{"n_layer": 14, "d_model": 512, "n_experts": 64, "experts_per_token": 4, "d_expert": 64, "d_shared_expert": 0, "activation": "swiglu", "moe_layers": [1, 2, 3, 4, 5, 6, 7, 8, 9, 10, 11, 12, 13], "router_score": "sigmoid", "normalize_top_k": true, "routed_scale": 1.0, "balance_loss": 0.00695, "balance_bias": false, "init_std_router": 0.0216, "lr_router": 0.00148, "vocab_size": 8192, "norm": "layernorm", "norm_eps": 1e-06, "tie_embeddings": false, "optimizer": "soap_variant", "lr": 0.0024, "beta1": 0.95, "beta2": 0.95, "batch_tokens": [65536, 131072, 262144], "seq_len": 1024, "train_tokens": 578800000, "steps": 4322, "dataset": "wikipedia_en"}
Below are experts of layer 7 (counted from 0) of a mixture-of-experts language model. Rows are named router (the router's row for the expert), down (a neuron's output weights, with its number) and show model dimensions 0-63. Each number is 500 + 25 x the weight over its row's rms, rounded and kept within 0 to 999. Numbers have three digits each.
Before each expert's rows: a language model's description of what the expert responds to. This comes from a sample of Wikipedia text that the model never trained on.

# expert 20
It responds to: Prepositions in tables. Table pipes and prepositions or conjunctions introducing a phrase, such as of, with, into, between, via, without, since, if.
router:492554501512513522488502494504502492495459494509499514485494503468532507503451511530493552479507494498503505491470502497536510505482526512500488525509405514481497507511488502514514467498479524
down0:519501514516501528495488520514562507507505493499510503512545523505455516511488493491511492483504467488524507480491518486503517499527500503482507506500484497485501462504487507511500506472473479
down1:495495542493498474493501525534493505529511512436533489490536488502477531499495536519472511532479492495515494521478472515491494522534511513492500488470531476448522483535499488480503499460499498
down2:527485489490486493487521463555486528473515545513498460494498501510534457484478527492491511494476532485505515527522490466496476496441467460533497462523465492501493528534491521529528500498491512
down3:530558531514439503489502470496486527502470488465513497535461518500499499523480496502481506517517512519521513504485499494486518523471485513514478526499499490417459523504497489486492528525507521
down4:490499488519464505537513554508494508495525489453498504511493507478470487483490507528493521494491453524486504538475512477537513495483495510511503509496488477426494548478528497505503538507491528
down5:489486475515495533505513494499483522508482535515484518513507499513507507513454523479538510474523465495499494524519484556512507530479568523492492488469529493475537484483483499527529490408482496
down6:487523507511443528465497554506500472519503537480490530492496504478464498547499488457491459521540522522532534485470524515513512509481480484503456499471493465524510456497519492534497525540498472
down7:479467488485493516530503506474520492472519474534522525503480498512459523462561473510531496485527512495497527491512537503502471483515450473499480493509495516548509482491553501532544508516482501
down8:519524485576510481516497520563482501505502484502526509520486458457503541480487564511521522539499520492485496525479515484486492469474483475475484521441483493508502517499502504479509490518524531
down9:536481501526510525522476476527510526454498484515484474505502476508489503487487511501514457496524477541475476488520518468520470499503525479459495448473493545490502521512509493450495475478508524
down10:474471439504509534453456486515494461493516509535472497521505449532520476520456492532502448511524482464505514519533506485468483507488501531447502520502528535486481498503486449440524518472515523
down11:524508458455519490508472506504502537464503519462506548470504493514453479502520465473487497481474533471507460521458495475507491496502463481526514527522484474497460549496500494488563518504535487
down12:540501553482467523528476515509508511483514515518494497493468500469498484494512477497521510500470506484515475503480532518505480523506503470522471503488493487481502500553490498504514530506467462
down13:519482562458501454484490533464524501473515504526501529485478489543509521519512525530487479486448528515437482473478474480495500488499494490520508503556489532486507468506522504503466437485502490
down14:503508490507521497503465513506455495504523546509475484509501548503494463531497529474476506494495525491526494557574517490481476507498481516496507477432470505463523504559528496513485508539527499
down15:499498505479463546520488486489470469508520512517480521512468460485519521521529484538515488502533524455484501551469515491482498534525481455502471476545517499474520550483469458516489513531515528
down16:525494513542495527496492488537524500510530494533525518497511532515459491503541514470497485521522546433500498473502528498485512518518508501527466477503509460490500552497513460513479493528524510
down17:486543536471513475510500506505488540470484469532486466472462548521505502522506570521435517512502515486554489499487485525492472515528480492485523470545515492495497508463531518495498473433482495
down18:527529508522518550516483477476513513472475520481518513495524458477461497480511504482441479501483486469541535494531504502474491527446496486532522511480528486538516485464463435533524579512475501
down19:519454505510534514506499537516500523487467491543435462563519505520510471510525526485477512499440447503510487467524521515492479475502504543503441540474498523485490497460501547556477470488470497
down20:516535479480476464522476488545462562476502528487504525517503519537458490487504510479492540465549538491503494513497482450536481491517491472486481478464469456549514510490504408501499492536463471
down21:513524495447541481545500481483508511491522485473484533499537464484549461517469505486509503479510488472494534474538484508545492498493544468542528468505469530480480492511497477457510482462526532
down22:504512483483513464517560503505544498478466513546468494522519495479486515444500500500475456497464517504507488507522477496466521505459484488454465503519488467485514510510486469521474519468426489
down23:482502518502485475532504495512478521471496481528479468451465519499502470520488495493494525534489473474540546484532520508511510480496487527464472494501504508523474477474514504483538526533464456
down24:521528495502504530481462526487478490499496463463509555504555525463476470489516486493510521529497463487480488508455468488464446506547494489488459515529532507487498533512578481533488469483499510
down25:520482491568496506508526475479504488489491476527505509483480538460478499485517518491479527505531496480533534543489534442497505514474527498431521467537516529484460470490535538522516486460488508
down26:496490523489457508544471480486535533507561483523503508512467487460469478487486482504502522480465503491482548484463470476483543486481498476532482499498470494514581533525453508498485515537485498
down27:467459477535527475540512481476479522466485573471508527423514483508494532508518500516544520494504479504502476503468506494495522471516530525473494505505519537501482507502529480488481494486511516
down28:518523483456575478531461525505494526485508518506504550464503489494517457532481462506544459519497440554500535514490555531517485513510544477486517498489523528493494516461489537513537550534498476
down29:479529505496521518519504477543517465440468485523527481469523482495486533504511490488511485486486550546515472495528496513531487495490461506492523494495499546448520469525536528507472494468489475
down30:548493496488473471498507522514523517522501546513531498475514505490494492485500466506483527458517505522504467528487497497533504529467518559462502467462511553515465552483553520487477487498460513
down31:469475471511468521522434466509481523520540497511498496530487481521504536469495475477497527550473458505495496510492514469472520451471491465511519464485504539519470493499491528525508491503503511
down32:503522508451457490513463499508469542501530532487474500484459493496514473500541512511488456527515484541494532493518514510535448462460478480512534493497475538486505556463502503535527497537517513
down33:509477536460482561474553496535486554512489464506494519509445499476469527514471500495508504531485490505511512471506479525500438517487486457522493470510482518453518509511463503459485453506514450
down34:483503459509507501473468483492521518479485496485532528448493530546494506487497464500459488502484490510512458517517522478522538493546481521534524508477501489490461463460520474520512522494529524
down35:457487537502529529510501514487526526543516476485550521502496504492537469496490544465504486500552554522515450520479525534560530516514471488488535469517497471514537510456471502457506506495488477
down36:484493484592494511493502481491555499485515552539495481508541448474477476500467491502504496495490465455504505470491479515494526511471536525546533469530523561522493472449469461520537518501500449
down37:484532518489515465489502454501490487499457483462512480513480485501471478489493532498509484480519540510505482500483557499511442532497531513519504442494534522515481495474543497494523483479477528
down38:458511500510517489485501496512504492520532463484547450428476528495524495478457490516488553524484484487493442505489503523511511528507513507513468529500506487510489472518481476469486539459463481
down39:459474467467501478453491479509486515466507495493473507466515490470471494507487499526505428524494459461511485501532502480507471518518545489484488487470473469444487483492492515484524539472527480
down40:562491480450549466516489593530496524494539483451491458498459491442505482485526542505495499507449482491525477503497492494488559501544500493526506500511476488543481483503504527514506495533508490
down41:491580494510532477503444434552496503498499520524489507464474533476548517474493471498503452529462511516505527479485496481462496504481475513509526507464530484477474490515489453530494478545487510
down42:531488498511493503495516479501534495497491517507528478465481518498523559488500517513517465500507512491475484548538527577493473448511535514441477503477482541473479545488504467544488518477542516
down43:530519518497549495519479482493478497462493476544533487466483464489508511462475516473479472536525549494510510487445485494502544463508500495486506526516546511491459504484514503484500476458479516
down44:498482490511565518512485532490522523501496565503475530473542455488502493505528501540518457508449503549510506490502490468498530483500501506478514503501513492463521496543481513518487505450498518
down45:499505509484494534501485556512485498481496506520473478509498519451501483478537525489482502495480481493470536497519514535533470485497495487464495500490466515496516498514497508503513504559520489
down46:509464496552496497517511482514523530466482496494493536474452509498498496507485493543519456474498573493464511535487546506516544515487517537501462536445477471460515521464492483497549505461516481
down47:512536538529473479481468470489473511500484511509540486462447470536512508526494482515510519512534526483481469610507482482470483542492508494496456466541475517483467466496528533565498489423486496
down48:510484534521502530483443478495487474511478496491512471536494498519484517521517514470527452495489499464499494488434521517516529504528504499518483524520544512499524519499485541504490493489516475
down49:485558504510476501493487505562471466512471481558474492464516500506495512540534494522519516481494507522468527508505517554496492505523546526482499526486507529514515504504477545496498503503489502
down50:474464501492506489518477515482500511495548475490480496488561529506479501467550468470504505529494487541532489495453547490515506520488513481491476529493509512564489487498518509478515517479490488
down51:496510465460514486482506484525482494485526515469479532461489507474535514502483474520492523473508509474499507559496505452514507465492538479541469493486527485466489488502495471502529518568514520
down52:481497484467512487468502530513486523532532483511500463466531535530451483470533491471475500520488491482497521506531505562488496535524465471488546479465512501523526520474517486529525492527458459
down53:483474505490471530543444499500543472482466533460542482502500475464521541538521524485493558497474489502485531507482503510514504507506498486492495515471514527468474474516491531482494475479482510
down54:515539530508484518522515531515516531545499551482456453509477476504465495521495460441477465523513511556488483505436488518527501479510545494515490438508493453455495494524501483482493487482482534
down55:481493511538471539461533497500489481470478470534472499496477477491527448487556474510490513547489468510471499528496496518497464509527449492477527489541511520537485491473520539489497464449516509
down56:442481485505450515455512529513521510523506507472510501543462471494495506466517536486471533504512483487500512480538517503514516522501511488459491520494551552541512505505524490519469485502505506
down57:474548501525439471525483506491483459518491500538522480525455488492527501501506502468517503443497535497524511504521540480512550511522514482517533505501517506530508482486485476540504495565505473
down58:514522489529504520516480514509499530483500494515504485460482523478506486504502559514486510513501464489514475479473498502521495494464494499485471529501483479507497467474533524498539501475510509
down59:531540484494455472497546491467526501513520497504539538499496501531488527501482482516526513482528483479518507454490485529472511490441515493490509501488478498500505472521520528474486494511498513
down60:501456467515514495524534504487481479468466500509489445538516533523499513491463515515558466459498499541493488465493532485488512473530491496468527511499540480526501493457505503543492468547506538
down61:506501534531512496471502531516520482528512484500518503520508492525489526470461508506478475500522503498494518513534452449521495457537497510486499499514444492477475508484494508556505488467454466
down62:523488512509501463506467490546487471502512518485509520469512525524515453510456471508532502557497506489471507520480512484542513503510498475488484502523490464473504470479534480459468470558498561
down63:525511489484462479535517527517457538503486508486486517544519520491464470502510484567498494491476473508492500469500492549499488471488461479516458489548528500520550504508525501496504535601466502

# expert 60
It responds to: Infobox field labels. Labels and terms in infoboxes and election tables, such as age, Born, Votes, Total, Candidate, %, km, Years active.
router:523493475532490504508479525529538491463481480505518474562522461510507523554532516519530501480490470508494500535484459479518466473494476530489469513499525482462482523467501567514489523477489488
down0:524506542507519473500535494524451520485465515501486505490515536510478470497506464517497444501517494504496481482486516502492506475503481536512529491460492486522528515544521505493479472530495513
down1:486491469488509458524510511570525494532474505504447486475493512515494462499504518531534510548504471455502478483508488571461503543516496487485536490564510478456489488484531502501498539459475487
down2:472510499496478565477509485479496531454518524520577499522485427486474486523509535501473509502491513466506500503512446489521520488468494468480507486492534485540538508477503515535512500501467504
down3:519438499474464491504508490490492500514494499552500515482494508498509531482510509553493510506491507465524469466515498506487517512489458488568490490469477484502492543536500477470527479520505521
down4:571507479498484575510503507496523485500527525499522464533507520553474493554501518518452505506466467520536510482478447509502519481534465520476535477503516502487449482502499515533544479460506488
down5:516478481535554540506455479504497504507522510456474468467511493491564498517547518486507492499529504495494495544487510502454508498507496490519446486481517520526500497499531541491526483505525518
down6:531503508475523515485498524486469474488538506508479448451500499477505506504474480524481492506523522517490435495478464480478525491513485500495495507483511479507525498497498538514482522494455491
down7:495510457484491503479483494445499478435512551477501516482531530478541479495472547491510514485500502494475507471526519525480547506500465511514484527507486480496526517541493531532487459542486528
down8:489503473475483530516474538517534519476516512516529539484516500492481516541522546511487536463509496519526505499524594484559500480494515510469470461482474532499529503492509502473491535492457487
down9:497510505465517509530499522461517498490506500471504497452462501542518518575550493527508519511488501487512467499497503522483547481542533490524467469522518472499492531469488487480503529510502526
down10:488521471518482490487511526468550494463529456496471495535549456490517517521496524509534495514437510491520517456500495517479449493503476530507502549503497506497556478443491542483515484487503573
down11:490526505489512472509511490504497492520477538527527491508518521477500521524460547502484484532501501451486485480459512502534458485484463488473485505503498533554534462479518502460477547489483475
down12:522502458496482476490491531497498506517511502487514489499508499567524486527494491513513503447546540474501485475481510522484469486489440484545491532477479475506476515460528483484525481540511480
down13:526531499541498495500547523553496493502538505519462502509513527480534498516521517497512505507495461494511533458528515509495492483507475541530468545491484519488533464492517495505554521516522463
down14:519534489464501514470522495494499474493478487494467460497456471509539504504515486553522488454536481518510470466492544480473473496483518543531552456519485486523473510516471493491502562478487482
down15:471507474469471470519465479473539503485485515480476441494513495533447508502539531505490517491518511534501493509498556493502507484526512451511507475479472528501469467468523528429500484528462496
down16:516510479491476520529492533510501459487478516486477457533514539484499501503553506506540507440504492509462492480503513520500520505492471519506499511516501470481489527479511570440507508503486469
down17:484488476497462508532504500484534526488553537519488480507450511546540464508435494501538509495476472527539476543493463497516482496511523510482536470455479507488523501469512465496504503513496549
down18:505489512499509473463494459507517515482532500496456477516519504467443464500505528462469499453576484535492473496508490505510489554536497556505501482480508480495487507531478513500495501503449491
down19:516529508485501473479464480477513423449484496504525505461460462499496492476492449546526485497492520497494484480480506480495530537540463495487453452528466529494492468512516497497532483518504509
down20:519474464518496474505468538500489495504462530478516515512541496492537504495508521479490468483519523518470519480511507481514478457480518517487560524485545496465547469493507490490512548512505505
down21:552507490492499497504479488512526510484476520490501482472503489458555506533477509550456531490446489530496494485460506507485470445543514534540426483493521500488541499481517471478531535508493515
down22:495528504447496500497469496507498512521519490481515519507488540457516537558473443501440522548466486508528516532494481538484539527503537464511500479533508484519498462493497476494519543468545470
down23:471489497558500542476519525492541526533516520470527501506519484498498471476480496501488513500515531545502494459507521499462484512484478518500491487496515488534495509520528467512525451542540473
down24:503467510514528484525470493527517492506483518530473554538473483510531538526478514483467511479491461513501520512490471397520533494507510517513467474485499501527530470494495504489505498476504489
down25:480510474526446517504467518533445484494518509491496534526529513539448520526512490461507514544535517475511532500487546477523487475459489520497535483510498509457540494493526495479499492513515516
down26:471470522525517508552526523519496517476536503451519501527489497515542508439483502487523537451495508488545489540445483520519536501487514484483482509482488500507478519519524512492507441506539493
down27:528508504522500533490487448511517518505530516471550546504492530537486484517495506482489459503507492486525522503512518475481488504510445541455479503498471508542506522468494518474539483470508518
down28:502501467484481507505531467552511514529470500474501499466491519496500540486520476465497435489489502465504477510502491486574526472511500509523509485512486509510499491514508466521515480466447506
down29:479507475500456479512492478497465501500528517447467527484519508485497502496471502515500546548491523515513498512504488506507530514487498534514528512511539458512533515457509481466493507504462536
down30:514554528452477499481511534507470539482509455489486503499511483461452528544523543480502435491470494489511472497497491523440501506504519494539497502546431492474524543459498477500521495520519442
down31:552471488516537442507457506557471568510516490554491494449484548498509498522495525494508478490503533449494484503449513474508545522457537450498473529535447504508479484515500511493504497514490501
down32:495492429529497535519480451518495491485499498489520508489553482514504485510489490493513467472481490500480506540566507465495510510506484478502470536491518457437476532489508502484468532514482516
down33:490493533509538509481487537488539504520506486515498517513502568506508494501467472525470515480490528505487517524542517528519506469499497487472492499523505514512516469524462501478516490515497508
down34:509506493484488527475510512505517479470492474506531470503516482503482528529496525502504519527533522510487488531497492465554489519503504440494530485499510507512506477473545525522483507527489494
down35:479513495508538518461500511479489502525466479536546491500505541519457517493515501517477504489546519469560482473467496479470514500496544505492537488497538537531499478495474485505507481508528488
down36:518490500455470544478535516543486468543503529450486472515472504522489437483522457462467473506512530468489449516509500555537520498451509498529524473552509512507510518487483507520501503517494486
down37:537497539505500512496502498521538503483464500497465514493512480533477502493493480525457481472533455504502514539516485482510484553464510526478500508485476475494543501470528475551490478501476525
down38:481509469572481468472469504473526496499494541480478485512503472498515530510495500490470508492511455555543522540530515498464521515517492482488478484506525491501423526534504501515502510513515505
down39:461534503508496445493491498487492482520470489527506504501531508513487525521516475554483479461500476465492482547558480523497475494489547484558528490495484487524479490486501508481490479511491540
down40:465468493512504510519460492495509530527496516511476499510503507546509513470489496529508520475543479492476543491501511544499464468497481506502494530523508465494500504477535532479505459506494462
down41:525499526502509513492492498505523514485526495507523486524518481504490533490488531540523510464512531512545516525474504506484501446520513489477552485522535512478458446486556506506481531545549526
down42:530495501476438514515526497491508510525520500491492478462521470503504477507486551488457508520560506526490498485481540521497464483530506508538487503521500512534486502523530492456462481536505505
down43:448541491544499487526491493500517458511493472548478537498482457520488523529534515478506526483530540539528484529482481472472536560452520501496499563478503522492563527485490476532493479462495524
down44:502499516538550541505466506495467484476532446513500516487528489475520543502514516531483471515493479536485469477486505485531500493547529476537521465524527492500443454450496509472510474532479499
down45:459461505456492532517522496507491522513488496500500537449486533455504489477496484487523510471514510484513492512509510424486530484513495492526504519511508508474543517481525546460555531521471513
down46:528474512528490494513517473537494477487519529457478527497490499529496507485521470521493537471496523535494508517501511470474495512455498518453458458488478487508487489511424488490469509456489457
down47:498518506458534487495526469565495482507479533474457497481502535486501511506487499508523539509500510481533523452513457491509502503495530497453490534501500449523513469494501509526489488509525433
down48:471547513502557527520531491507487490518493500479498498546484473474493521483454417513481510493508453507459495487493464495503518444502457505494509520527549501466497488476475527508545517553470540
down49:474484497503487483472477492552497543510487455480495523475498495495485523516510495483479505499499523502497495527538507484490483514463511505489473508486472510511493479502453537496504496504519502
down50:482522496467487533494514524517486511467542453531521517494506475524493509513537522497510485520453477501501478517478511541490466496483503507452480463497500485516491484561537504471443478540541482
down51:488472519477490522477492532537562501509548469494506515486522510517489505527508508512520500489514500487505509471510503537476467506477563524511496516507515523482466459479507460498533543496511526
down52:518512489498486495488525519515505488526469524530519502467494470525487495509508494481475544509530539510477449490517582545494550464457489522524499539476457535489532518502523492509524509504539484
down53:498510525499456546530497495497503490449458510561495444506496477515492508484484510492565502476491477508466524496477504472501510527479491494497532515564532490516494461516479502504520506472503538
down54:510475466550499511480499506503505523527500529519495472490459486493470556500476509487503496532501523507481426526486481468528499505494517501547486552492494519484542480491462546534499460505496507
down55:495540494472502496479453506502473474462495482474475499483525529471538456509529485523518490510511487472539452476488531534433523553479517505497534514509505523520537530542497517506520472496463518
down56:517526521496495555517509460537488496511503492486503528581501507497471517530499503459528556512449492480523514496488484497525497516496532552519454479484501470482498514511518503504488509496497512
down57:495517459536480493515504490532543566522491490559489439492544523490498523509511520516528483494472520504510504524488462500509495513493549491452479466501548494482520515515468526491474479470522521
down58:480543456508500485542532515553478503473495477539460500522538445526492504523514511505513512536462507513506494494478473536477472505552491472453510471494488521471458503491500468506482506479506495
down59:488511462501508473509529510507531522508519514477524518504527532483490498541508494496509497497492488521515489500482451487523500519536491533526473513505491486520508492477534497510543514462512475
down60:483507452502505429482471504539491534482519487506505500512525555495510472491533484536499508515495523452466481544472477448495461507517563476495544489465519510519518559542488483499466536522512490
down61:479475498590520497470436523483549516495464455537464443509508462481547559486480498554505482497480507499487488471505534494509512484516476526487513516565465486477475481519513525475511522503543513
down62:517466562485481489494494487511520519504477456512504476486491487472515455484469491500498484513501515522523521485461533441447491507496469406513500489555506490526495524508548568540499500523515499
down63:535487489492510494514488500481481462482470505508466503535483479489524493494495492479538491435485489556500480507520522491486553486448467534487531541514490516467561463500482487518491463533518504

# expert 39
It responds to: Common noun endings. Nouns and suffixes completing ordinary words after an article or possessive, such as program, project, research, plans, -s, -ation, -ity.
router:495416507513499491497500492505498500468534519503517497515493501493508498510495494491510453478465502494533500496500499494495519491543528491503500472479480477486469497503497500484502517492550510
down0:512501607495529501509492537495526522500507480518503536485440531500548488468514487496473514505500456506478525469548458504461479491509505504534487445523515518519505518508502507510512499499493479
down1:468451513479456494515492488505518493471505515487521533494474467484434517513528509454474490481484509502489479521474517508478481491504530465531506513509523558514525506491515497493514483481534537
down2:501513509531480492515499486545535528537491479520511517531496512469491486456521540474509484486493491500499495532491572474555513480519523538482522455501486517529467508494474497483516494500493494
down3:515498510487506505454483499464537514414497455486527460497486500490504481493496545454490504490519499513476521500498507442484533477407477490493469535500536521483525527440523493539497493444463479
down4:476489517511510501505513523540477471508462513539538494509555488473465526490522525474538465549498516558504486530547472511496505497494470508522497433467512516485547549523510504501495500521433484
down5:529464483493490501460530501499488512474502464483494490510509489512504525489525489463481530511489497493501471508515503498522443494482481493466455491457511512504498473485535513552468514534493528
down6:497492478523489508486474479493489548561481514469483492509532510458493490493479515541512468514493490498469495527518506468482524541509498521487497490542530486515489505529490483496482548527501495
down7:505534495541499526501491465503498490492491467490492554493519464504495478511469496512474459486489498486520567472501498519530539540467527509516460530482497515486532456506458499515502450494503519
down8:516550508471525564490468537501520488509500466503512478506555490484461465500504499504520492525491516555487506484455509486490505510495486468525503499535495530487512471496483513484513501487518560
down9:487513482494503531508516538529556527511481497464545458518495515451505478473517474496519540517477521449481497527514500514499474475456507538467504495470523435517497484495475524525502549495528489
down10:479526485507497488518474500491501473500546496530526470476499529472512494491480516467516466521501503496476470520501486537521484528504454542497525492522522500542457511489507492549504485497514527
down11:500499464485523564530482508462490478490483474475485526505504527476477494503507506501487502486477477512482503506498496522511528469503485492462486524485497505465493476515492498499525495489503470
down12:494547484489544471504469509521499501467492485485519492522481496509494504490495453490460529503500512514453523504462540498526512529467455501510493502469493529472518482498482477506442541560508499
down13:511507484478519526482493481480516538475531514511508489510515504482503538507473507499488503498491511499481497476517515526506543473494500496493460518477514493486547488531477488542497522520515499
down14:492513475488493484504529522494498505514509501472507471457489533477478530508446479478494486515503490515497558495488489501499522486483533502490481546490536521558515486488494481512523493506487519
down15:527527487459486491494495450522479484483534489464545513546529504486478521503552484486495501534500497450512508480520496527493525477512492495495533492471515515507544465509471509518578490478535477
down16:524478524485462469486467546498543515516503477508501505518555511465527518525511532509533497526506513465490507505481511492483452492518513470499525475528491501524508507505508475525501478502523522
down17:506500481490516525501485479494487494490498477503493533507474506477478520505496498538519498525516501492468501539498491472541527514537490487490514483509489482482490495480517518483481550520492468
down18:494461485500495459526549530522523474494551471483516513533514497471499503473487495489506442473486504492514472522521487531488465539508489503508472493455465479498507496493506492479470484480520480
down19:514494501542503505511480468496500522493538495480510475558485479501466496472461514517498463476490493498506527530435494503535443504514473474511503514546478483512484516477503486530500546455553496
down20:524482486475502471501473510502488533524483468452504508475494532500494516559508530483491542464528467543479516524476513486485557499496521497528511525490536468525477481475517523517521493453519477
down21:473521447528458483471529517496495527477492449511517487501478479554459499516483518467516491479491492493483520445540513536451533503478537506517523537511486501493483541539479531494465475509469484
down22:522466511504486494491495462501524461524507489509491532505514524445515519517514442497470452520505510510506476529498525524535479483493550493470501517525478506512515491484489476550510528470487495
down23:476480479477506494511473517490481513506473508513525456478486498497515467503480508493470525532507439530517496527509494451482517521521478466519466565527496512514508522490500539539524518475461469
down24:488485486489487486461530473479493509488499492479542490479515566512515483485535489459463496486502485496509532538513528499513498486527449507502521475504511499494455502462480504493501487506452528
down25:524503495541520495510492556453500485496484526491533490487480495505512488491481465479474535515497522517479499537515506498528517532488504498503529522456470461424481541457511476547492520498519514
down26:500556480490503515503508544485497539505513509500548475507503474510544471499509505500493484499515503528511494522482498504492496513478523501545481527498508526532486559478497505482505461518506496
down27:503498478502515497503479479486488487489482521473508516484489545477532488512483522522492487478493511531479501464473496522510510473507506452523502478546472459453505497539512510490535515544523487
down28:505540520488508516525499463536491492555499463453524524505503536496494491526493503499503540460510505499504495525496480482464491530462521497519527505484522497517475500514460460546502526529529505
down29:502539515488499530476465469441498514430493519541500536503449477481493537485469489505537513504516527520512502493487530495492555526515531485496519552503509452518502500485482548479477506489527492
down30:501521502503490497488483467462514479524555519528502495503511485520491509513464513495496473490511483457482474552472494490482494489514502484487499495499519498467544512471475479505506482537513503
down31:544457495502525479445480473529583502478510490482507508459510505494487488482430486485537508497489443470504485451504531544526505493522515557489526488514543496500550492524501525505505499493516503
down32:557485515507490475480453475531498518532513535521539512485485486469529514480508486446495457535494533451526500469495502470477560492496504515519515503527500488496503529503507511516504487499452488
down33:493534494477462502493509482513504463492482499509497498491546488493499462503505521490487510489529508464497509503480486528486514507504537533487515498503551486525523530526493496481472569510470496
down34:478515475486499494493521522504481470508502529496490525538486512525510481490568557496476471444508573472519475455524471443520511497478514516528457514474531473487442504452465497470491494546504521
down35:480523489553462494505465505529523472491481448498469479526503475477553478502468511468519513512527500521490535493489485506517537502511508473517456501481493516519527542497525527505565555547494536
down36:506508507537518496510502477495476481504508472481489483491497500479519520474505516484508517467481462509524463504467511514436470515516501515506540489481487523481470482491512460501448525501500540
down37:483481525518550519468532501498519476514518510470495509494502500520511456538520509515482516493490463471516503524505503503510474511505492486476530557467498449448476527526502520523525516484479513
down38:443495518450503510486505532455505503488521524515497492476479494483509501535519459499479543499501519478496479525477548442516483502520533484526440473512500509508541475518498521517519527496526506
down39:517499492555506514483506514496465492505487504486476508495481466533510467502529493486525487515503494543469493448539496453499549534475504513522505485514515487485547496481529489490432498466491477
down40:497490495502458520527498492551565516516449507504476503509472488501537524536501507474482477499497510517471493446496483468504526553495522519514466493497503537450505445468514512504499476492498487
down41:485493514514515501468488521485461504568547510493504524519500496487508503516472518522528535479472457521498466496531486488493504562500501474508477491511481522511461485503464488498503500486555537
down42:475511512473496496486511458462543542484464440455509501516493536480483478506499533508500505509448457504481482486514488490468475520508548461524518539484477470529485501478502499541524533473515542
down43:527492506483487475471505503507481528471478515492488449457508543494545493515510512506502496511526498513503524544502554487468546482483482471514510449507500482521510529540524495528542508476450508
down44:519499507497485512434478475465478505539465526481520507514490502488491481476489522494513460549476525519555494486504466527512532503499500503517501483485464467483480511470478534534515516485559567
down45:497496483481494526523491490483503476468476464521505442534488504530513527517479497452510484520485529538533485512501519529464480463509491503539485486530471478523543517535479496502488481493510484
down46:523500508546523476506495484503515497493519513452528445499504515491522496515500527480502507490508566529487515486506492505468531478497441503493474494521509511495517454505529494512521461538490494
down47:508479480505483491508507528448486521524489485501466506529494492517511509479474491481486494518491513451478478462508490493502445515492528522544496497489544480533478478510508466494459491504471532
down48:527526445490549499472493503507497506523481504505514468543501533519515492485539501505466503510447549499488493461497499460480458509510575494451512551527533509514493493517485500472498509500442496
down49:520476473493527531538481494509513506539474511514510494513540499538529454565521534487536471492491497522512487482527507521507483548483494473498528542519471488517532508513515502454488540483521531
down50:518494482486509482474472493497518459480498466517518498481491478483510478489519494505498563518506467485502481505454499472519516519503522507473509489479506572491503522473479536507493480463475522
down51:428485513496534520521463504460485493512481467514479518497481514492497496502479473529501514536517548502462459479487491548495520502508489477514512520530465521486481478519474495480468510501502463
down52:536491486548549519492501505499469514505506514524505531526481491488436467493527480512457479495444512520459476434573482499545471516492487485484468517510496524494513518547512488538469504521510489
down53:502508509476480497473524480480510535490528479522486517457449518475512487512491462487436509483508529519488496570542511514488500574474542486538466520506503539504466481445468523482459494526508472
down54:498493508504502532483514491519498475493507526489521494482475487469501492506522534483534488512508517485455517468478538473496452537471532520463498522516480471441479501513504484455506513514500509
down55:502493542506458531488504506474501474509506523527508499536444510495498485458494513549501471457466538506528490534445458531531508503523510505528473490506483479488451475528522531494473528511503505
down56:517513462487515543503519484506471476474481501497471538511535521531527503479505526529500498485496546470474503490517458479523489502470524514503532488505513507530507484475485488534518480581512518
down57:478542491526488501456405513516473512495487536492499509476494532547505529517482488521530514506534507521510494556509498509514487458500509486486518516499539493510496527500522504485536481431464472
down58:511471513553505483474493524515502526527511527504503533498551526467467450480539524511476499504478488486491511534505486477527485531504461462536536528487515484484476503495493535498506488484476532
down59:515544509539473509510520511506483496475493419531517514488481493499496490479558505508548486493505512479451537438473504551467518497487510503517534521527551518571511529532495484492466501476490464
down60:521513472474518510522531510464522463468509498463535532469500529502534452539499519511483547524514459460499493475507477501492523484519440531450480497514507461566531510530498499495496527545535481
down61:509523491516494523506462491513528496489478514511482501472483476514529526493498503478478481482474506461505480522529506481512492486516458537509510476508481523464469503508514500509484474483481488
down62:499511473527490480433485455503499474491537494524522520491523502526497526464498489462470493527515505516513492485483516488475535507515490450506536490488489503412490491512472500468482528480506501
down63:453503499523525495462450507531515460511492534531493505498477508499512511494518530490493488496500525507520533491477526412462469502534489506471489512500527551449496487541519489516515504537527498